config.yaml
num_hidden_layers: 13
hidden_size: 192
norm_eps: 1e-05
max_grad_norm: 1.0
Below are experts of layer 7 (counted from 0) of a mixture-of-experts language model. Rows are named router (the router's row for the expert), gate (a neuron's input weights, with its number), up (a neuron's input weights, with its number), down (a neuron's output weights, with its number) and show model dimensions 0-191. Each number is 500 + 50 x the weight over its row's rms, rounded and kept within 0 to 999. Numbers have three digits each.
After each expert's rows: "gets" lists some tokens that make up at least twice as much of what it gets as of all text; "comes after" lists some tokens at least twice as common just before its tokens as in all text. This comes from a sample of Wikipedia text that the model never trained on. Tokens count by the router's weight.

# expert 19
router:499404564520486502550445504538578557540547471454513431493510511493425570435548498459445434438591485448527513454466438458500438450439457447533536470535559513556528523476530459484476473579550581502476377518433484613527556525589468485492480450482552529456486457486476484479493462482485484591425413574412508456433552469522516581479506575473566407500463460625474601544535551581475478524574506419432440487528451497383491466554500454430452533446425560483471525557587446530463483539490488497500551487391510339431491482510448499565523454502508479465549507385543514500522535510482471477
gate0:470498549557500579473498447413490495618410466447475565502510501501487513427458491533431521500439531523446485490480531540585469428446470447360497541654511580480556432468450521477499547547475532544484478507448563394509526529631528513394501581543514589509508489491471417520547578453553525498585495517428448584512547534567513485439437455569561521568531506498445489385512435554432514506525493434492474571480445492454511462496440452490522495499605469555599478538475447534527520390497438525485526445495443573455484528450527525447563466536514410540471557472526579552557516560530484514
up0:422501447539568519438511478496448470569557493508467533498439501494464467475530521517384504509517470588539552421403440549557517476517519519470474504605548546580499453436474510448518433550469542502495491478405615482517456475548635449517521561566500480555448399426472419543486452500504557552634553515519422631505552465453533552512445491478546486529438492503482506438546503506505464508593508546528576584449497514465500523581466474404520542480453452487476505442519446499493492504443532498573494476553419480377411486527532577564544435537544423505351486529589483481477502547485441487
down0:448495420609555575407476430530500464567472557577453531495507548487560503520478593561553587562562450545567512467558458543509492536507546593462505507508501521538456387509498477384511492549526585542403545464559566529472595410558440512494442535428469528511498474541439597532521508478445492536531538533536531483632521458441491514524504556515515532528479535453541445485582616525516593504387563534466506587502469488472489537491436476508408537538532571495530545487598557462452557490542467556438481468456478497450603489530434560560476556465548479416515476444456496539418458451493439488
gets: " the", " a", " The", "'s", " an", " his"
comes after: " of", " in", " to", " for", " with", " as"

# expert 36
router:489541554501466548571498547478544520551486575478487381442476487505421528504502468425502505493583353521482516488426416488511411450497435548568621513457502463525498516469556536516510472528550518546417538562479552562460584585551433467540563564513489440489564458427474543466441524559382507502488437500475498449508520507485487513532447569529504436482391488544470465514514496566513540620484436434549445495618450580537592475464604567494485452507383492470515476548518475474476470511475443517517565528511450472423531405457396625518526622506506497537491508513472434517463497491501514436
gate0:520470425458491473449552537576482484504478512576525446477396450431485499484530511469550523517559475389464524382505455476448487422498451526505628512521530471517532425589524541606531543562528483478421519443481540460440562545539399576518414505480469449557474531491474467500508544590536473442533483512473451504491555525543473561516556498464431504589544447591549478476430444531536574530594485491499451530538428616528494481443509532427530471500474424557544371622492469505500467579652484460476491499511457447530568538568464538579491456441555497414469416537505497507483567481540484539
up0:443407427547556442466569489563452507442503480519503482601536523594514486513465429554450505530502504631563552506533534562437468521544454475629420522528482535534563487545389507425542509480560429438587458491563477407449548508510560446478582520474517559469471519564526469374550447519573512456552501507506522507542467510476525482410564535569433530534445542525530533492516579412565388417482489430425454498414539412475470442502531430448516515464555559436511505462483470484499525502472505456497479504462443477496555504491563486444580552557474396585495460508437542550521572540544494408
down0:545475506555488546536533441560537577418561457478421559487451424474454535564532488529478348545482441476519499522578518468517494486550455463519478521509462493491510468440530505538547432436504471543488450552501403483497499580550464414448452550592460513457440509489436436518475479381505443454497457381502503563561440546510449450473545452515464602466540512587484505506539607498511432447504429486459491565496408442621454535536499446474476494546562470430480458514582580442531543474516474562463598521468463594632428529432459474603467491465509519540474499417531592494533527520451487456
gets: " ", " (", "1", "9", " K", "8"
comes after: " ", "1", " (", ",", " in", "|"

# expert 41
router:433476556525450530587428454450524501477481424491474461531476484485477577475557485435460420500470398453510565458442415487489399597432412388602583573597577507540452449544502448470472471534543508457498451528550476547574535495579474395494558505580457488483505469469567572486440539465557407523481448568448456490447501484486517476514507560543539538436479450597397571531506532532553438564519470411484483502588456583491560453509572460461474523461513447505507467529462449515515537534563490465533549532511537479490489382488529470601573519502485497636516434450461502501473451470522535424
gate0:485445477475486478577465523548655494606528519574511463502526535533455528467570583441484470575518459490552488411475452449505510467438497463467452511554413583592487486528513431502461559454530458514603432492460527430517431455468509473570543471536610512524486489541431513406475511472579522467493428479536567423496467459617598489506627499468439452412464494518531516488479575488500511570558558471460496521489600533604470515491357455474505570449547539540495452560530509507544477521488521481484577424515506528537486483510540523411563499469472523505452419432453418528509493632529449485
up0:547498482541481487538515444518459556414536443489497526524515469576512491477481530520515477412504495461440583568539499520509412528532417489451531498440502448482554503485417547564568432502485521470425559531484508683542499527425433553481428505498394543459446568618547532565610502502403501520427521458486488524480565565478395503445455477485547526534472495499468605518456438522548576574492452512498582529535524495412446496544545492579520463475440471503442467571529358448571518548432518429430526517503553405484475415466550458493497483595628486459471466517510549490507456489509549533
down0:526429442504522530591454417375553579495501442492490381502549555559506545490473518497492482436478503528488517552438362565479438523583447534589533543567508494493468481623468407590480509556561475578458471546510439498500469411486562489558524511530577501446529563496666544510513522679498486598567433485475454492485559549456486512405467565532522440486426415510512572537496493532500542515438473466427571529481525559572465480542533505533467559484470518460499550506496506439504493510522527517481512477535468493463495387545557452463548411485553588525487510528500544476416490503497493470
gets: ".", "-", "–", ":", "/", " -"
comes after: "\n", ")\n", ".\n", " No", "3", "5"

# expert 21
router:479567468487490493519547515482523485523547467492502401346455458408443504485485435465516449540546415532541498459516454493487477427502464415550584543546487471520488485565522438492442442535566571526492467557449509501444542564593448464480446591613556420467534527471457560461466557525496446452539395541398492497522570548478494472503471507492508468502445520533436484496453509599567467531483487515494507478610456629536560506459544432452439484401432446558498440554490431525535473538484435468444531484444487409494491481488443570590597611500497445459577480430528416485468421558531467446
gate0:428512499470447479490502492502546491556419412515471520592528494564516412533482528532474523496479542540413490450411470513530458488481464444520509562553406576460572479498414479548493494532406503554509494582510458578540593451570491486552687460568496494474512521489431477588522427453496527471465469473520502567460512530532536515541477480563483559496525524457525536494572569502394478502488563521540519410435530468457510451521483509529496433499573497393467397485623511395397559549520554473538437348491464520452615550574512461493570522467598482477504483476508524477492575507545469465
up0:535488466483410555504469492520522631491660475442474592494486475573523516483508515489484470467539499524475468437527484522617473461552475478499554604461398506443454472543498530517462444495438477507508418542412487566508534526451585447522585445439466511540588468565556486437519532597505494496491457447485532561541540538561459456490487481526517469539554554527439505457478501537446595498595572452540480502498500523504410502509421555558418547474567534467351483539503500484458498446513540474588527495609524633483493539542518537524600515505562474468422464512438466428474381484529582536
down0:547494418435457488620507469557512575435546486482492554514566464467451516366493538470548517496506485516439492521521557434553545436522502510487477457438487477474402493417507591415510563479485556483466500508542581500436568455575465550481482509514584487573532542436437510517478603453532430507495494476442384547498484470432503547490569458527486512432500525512463520489381475550487428521522482539449497509472468604428503539480515571362507387510436488514542535404369534452464578496560506487509489555578484553571427476521484468524464531528514483538535431374522463519395475520573423525
gets: " ", "as", "aw", "ang", "x", " There"
comes after: " |", "|", ";", ":", " in", " /"

# expert 30
router:526489516499450512511493496488589518566481565540497510517442553403466555420619484541535413503507362475515555519470435432491496498484526503472529523513507507561509537495578487573474458499510542491530522509481412602502527564539489498488530542562453516533518496443527507496513487488473575474398527517400479379514551539598523567478450575625497459540425465561479601497601548602522552462477488395597444496553455623504555528501635492480544439489556523449520478536553472528489453515486490466517508523424408377407462486440492466554563552539494485481496434494469449532413465541464499527
gate0:498534409563551569513402520419574457542496557520546485415515548476500545538469539382541506545544488469513568466543434503525517556532581419558502574564538512431544565571455449442499524500480533441600466525373468445551556575534406534436494434527602438470498443545485479492432570508568505500508501557550547525500621501545439433528478582419544602400446510485498555442530479531452490522503540435467519519507493422589495541495449501576456443503442536475473478507448525465537448598547505488552524499575548483538577444478512551544441459437515479507514559431596459564510512446495436479
up0:535494455527503506510458394513486543489502412428486474503406589502461409446474539560410413552475506537578444555480482424441455421503554409470617447490511509488499448572558528502537485541563490512486489498493562416465528528488576470502492462521409545499559486428523479472587407496573604532456466521407483484470467511513480517489503493501475451525449458461410492567454549564452442517495399503471458521470404527483485505571509526448503602533499492510468552455403525560557477517454464651518475573467636493437549510536448448561455515400598478539485475482454469395475477455461478524
down0:443440578425492535459477371414465472577554507507487409521473579439507494440581483482506379549545542461500560517444540459484514564518525524498495433520537514544488481495505473602500487566538534499484502512526511480404551513453509435453459443539397542543550501427490466483433532473542549505402488441486561527456456495496511528550627478562481558604472412514401481490462490552550582539441530516514467495416452537495422496516457395462562598588530504527445583489506492544506469425413544590498497427558413427478546552569572481491526560461444433489483589503436505546528551442505474511
gets: " |", "==", "===", ";", "====", " ISBN"
comes after: ".\n\n", ")", "0", "3", "4", "5"

# expert 43
router:445502477534426544576489499451579556477485544524542522469504551473440536476588530455507396518551402505504460542459441457527516429423549512478542518436526539581576517475515487538496492585487490520436515564503496517554547596536404554552501554503463530460512415514522583511496468516470514502507469505404464439390594554572535582503513638581535442580432450527425572485548535603574470530480435389543460503522493527522521566589575448445496534451513446466560445545521466516483592493540485384436546425452499487493400479468488518501562595556430469477502439462482482513472430482476463505
gate0:530575523451542557513596456539478444535545560510419425438495438443486529515466477487504521441480529479504592543537542470460480452553516568473456463520576500493548504457525547446538470508506679471494511517469559549540502542558546463551450478592520353499463518525516538479528431535551497497508557424521492587589478439425507514453570474481470562422360427587495539512465507509501454515567503505484583488534484492434560498488479591507517501535474561446270508520482503440621482489517433552532490552551512542530502506498526454461504565499529528486483513406489536544484503392472546553
up0:535399424575543576552445477462450538501501412548434464448521426596511587470566588459618466515461501475542456531494500496517519526535550474458476493538405502466552577532460429497465495491518430531559460561502523496548555541554421458480475479455482478528469481605522458541537555492468429393451509556551583508537602599407430532537436563508454474534509465448581514557481466560495517512476438546539464514532530417543493484440441438445428464466485474565536467434532442523469551607543519548462484508534434540545584394558507523509517545533503542523601561524501559471529557598604482479
down0:495507442451516436491627417500456487570551582441528481506447464469424500539500514512501519417468560580613453423504518591566453516580586429420469374559549395497438477453446430495517396473526539493509508515396508466493429481533514524511445450434430425543470524528499491420553495476543544426500446494522532589488569490509503436468518507389399512502408609541503504537497460549443481535528516480463521514495473486501546438562371458506456500445499458488562430478611493473529513476506513592441551513526456400498479594539503584410485539506486509541472517498532498513482440515479507541
gets: "|", " |", "\n", ";", ")\n", "-"
comes after: " |\n", ")", "\n", "%", ")\n", "}"

# expert 18
router:427495533589470653633453530545464507549577474534476476443475542516485502441518492496469495492533421501499515507389378534478426427363477466522567531505514544544508477531507512525548505435477507535486392589439462534503523574513472522542500529453391471508548491456458517478568474476468585462507431517513532490526588592503595401491520449487463509440403478626432541543513500555540545545531509527467466533574550599497571496538525487423512507437492499479460457536449445528474477514469479488491522549538430391485491429396391551561522521510477455494552427462590516497450507469452458497
gate0:501549575441454537530427463549569549509471495533434480548523487511449497575554544469543452570633519466528575587455536540500476498475518480504556528492528451452467481530531512528420567522576574489517473542569503542470482532577458521499525447470506502436536444592545674513415556504427468502521538478447485475436586501512409532531490528554479445500489483507437448572443523578479519388547391438557483538539474506535531527521459511476523459618454504438445403505503511567488478540522488456505577457428511553436385442423470526495605522431564477479471413393494457428483493519549585491
up0:524484477503553549567423467432517524482540515477472437535606522491450511409490552508416518562498416527527497496537503510445428566486474508440518512529549475583505465624511547506533571508429521489537463516477445491462536468445486558440475472453464479520441522519600446486461517441586479322548462454453495547425526536512569481478592458425546501586591426472406494420533418530457513535481437480522445495368522453416571538401572575527529561492493420416520549569547525512514503519475516646426542521531509515448462538454532509500530486483496545549585544568504536487490466508436466551
down0:512533522478456497527475568407429485409532495439518538496527455442456434479425421411519543460470504450538504515537451542456494537551468347486435486543493467499460405391475530377535567464471496605481397545528490551419451601468452467510476532425485517593445576408481495479535559501437568471437509479469564406433544525547536500479554449493458491531583563477549494468571448516468477553536454418436583516550490443519441549424541504530461500464514464560527529409494504558462468384456471473534607492472543490515535473575424487472422534541520549512495482473491500588524483556515481586
gets: "9", "8", "7", "ation", "ion", "6"
comes after: "1", "9", " the", "'s", " The", " York"

# expert 14
router:479539474573440526546499437502471508537544518489529416507455491449455470475518487479404515491491489602590551455420431470536509489401520437453455579545538495509557541556519479561491491486534507484515567554444516631505537518591492357503479446574500431453528466426458489473463478563529540466381433530465516475506644502536411478508519494544400496505536479524485630573556498614523495533528499420470512554599470543444498463465498435450531481488483507494445525543443382525485500547555482543448582498469446407462479461475518498582488534442487483462480450450473496591352462474508480453
gate0:452485446461505436525467541518593489513479461613562498393535487642522430471452497564397518464573485449567461479524461536472441457537432484544491473508502611496567580400530485561511502540489460541576518492508516505544513423558568624446463574521501558481533482529469536406522496423460411476508519545529535548454552537557496460505499473507505442533446558467526474515530480487509505496461460491535460562557472520445556388535492499514440485591422488416559508450535593515630433479558533515520603453568543467500521515446460600497548485522521544478618620457568521550530458546508470496
up0:491508413432536482561494485489474484510566499490596523529537533501437559523503415520489520448547491455492471539531554541395564525546546495526518410620443612454514480435469414574439479591493392452549528462413551524439574468506518483457584447378569468447468539466456462519531525429530491448529534543498450513529466559504527576577466536512503471498561487509517514486411572460455497520513431488417484508457568485509606409511396534507489443477515490450577568446583433514501537469503557405569541411467504541497523458500491492435478486560545489536531453490525501536408478673457521451
down0:363500467572470483552486473499540584466514563520487523487517416383482556448508544518529458486524561553558443391557542483476577480647544437468518516538497534476540495486450490484466474477445548540507475520533544482459522448561530489477438480434503510386474459569445573476515470438612461573442582528426515429512516595510494431521509587532492446511460522535564526498498487489493480517444532540526504597594560542552496532440562528485542440401433515489442539551525575524561434568491546519544463552583572606424468560504566576462562514490449454576456487513544486526385475436521557484
gets: "k", " m", "m", "8", "l", " km"
comes after: " the", "0", "5", " a", " The", "6"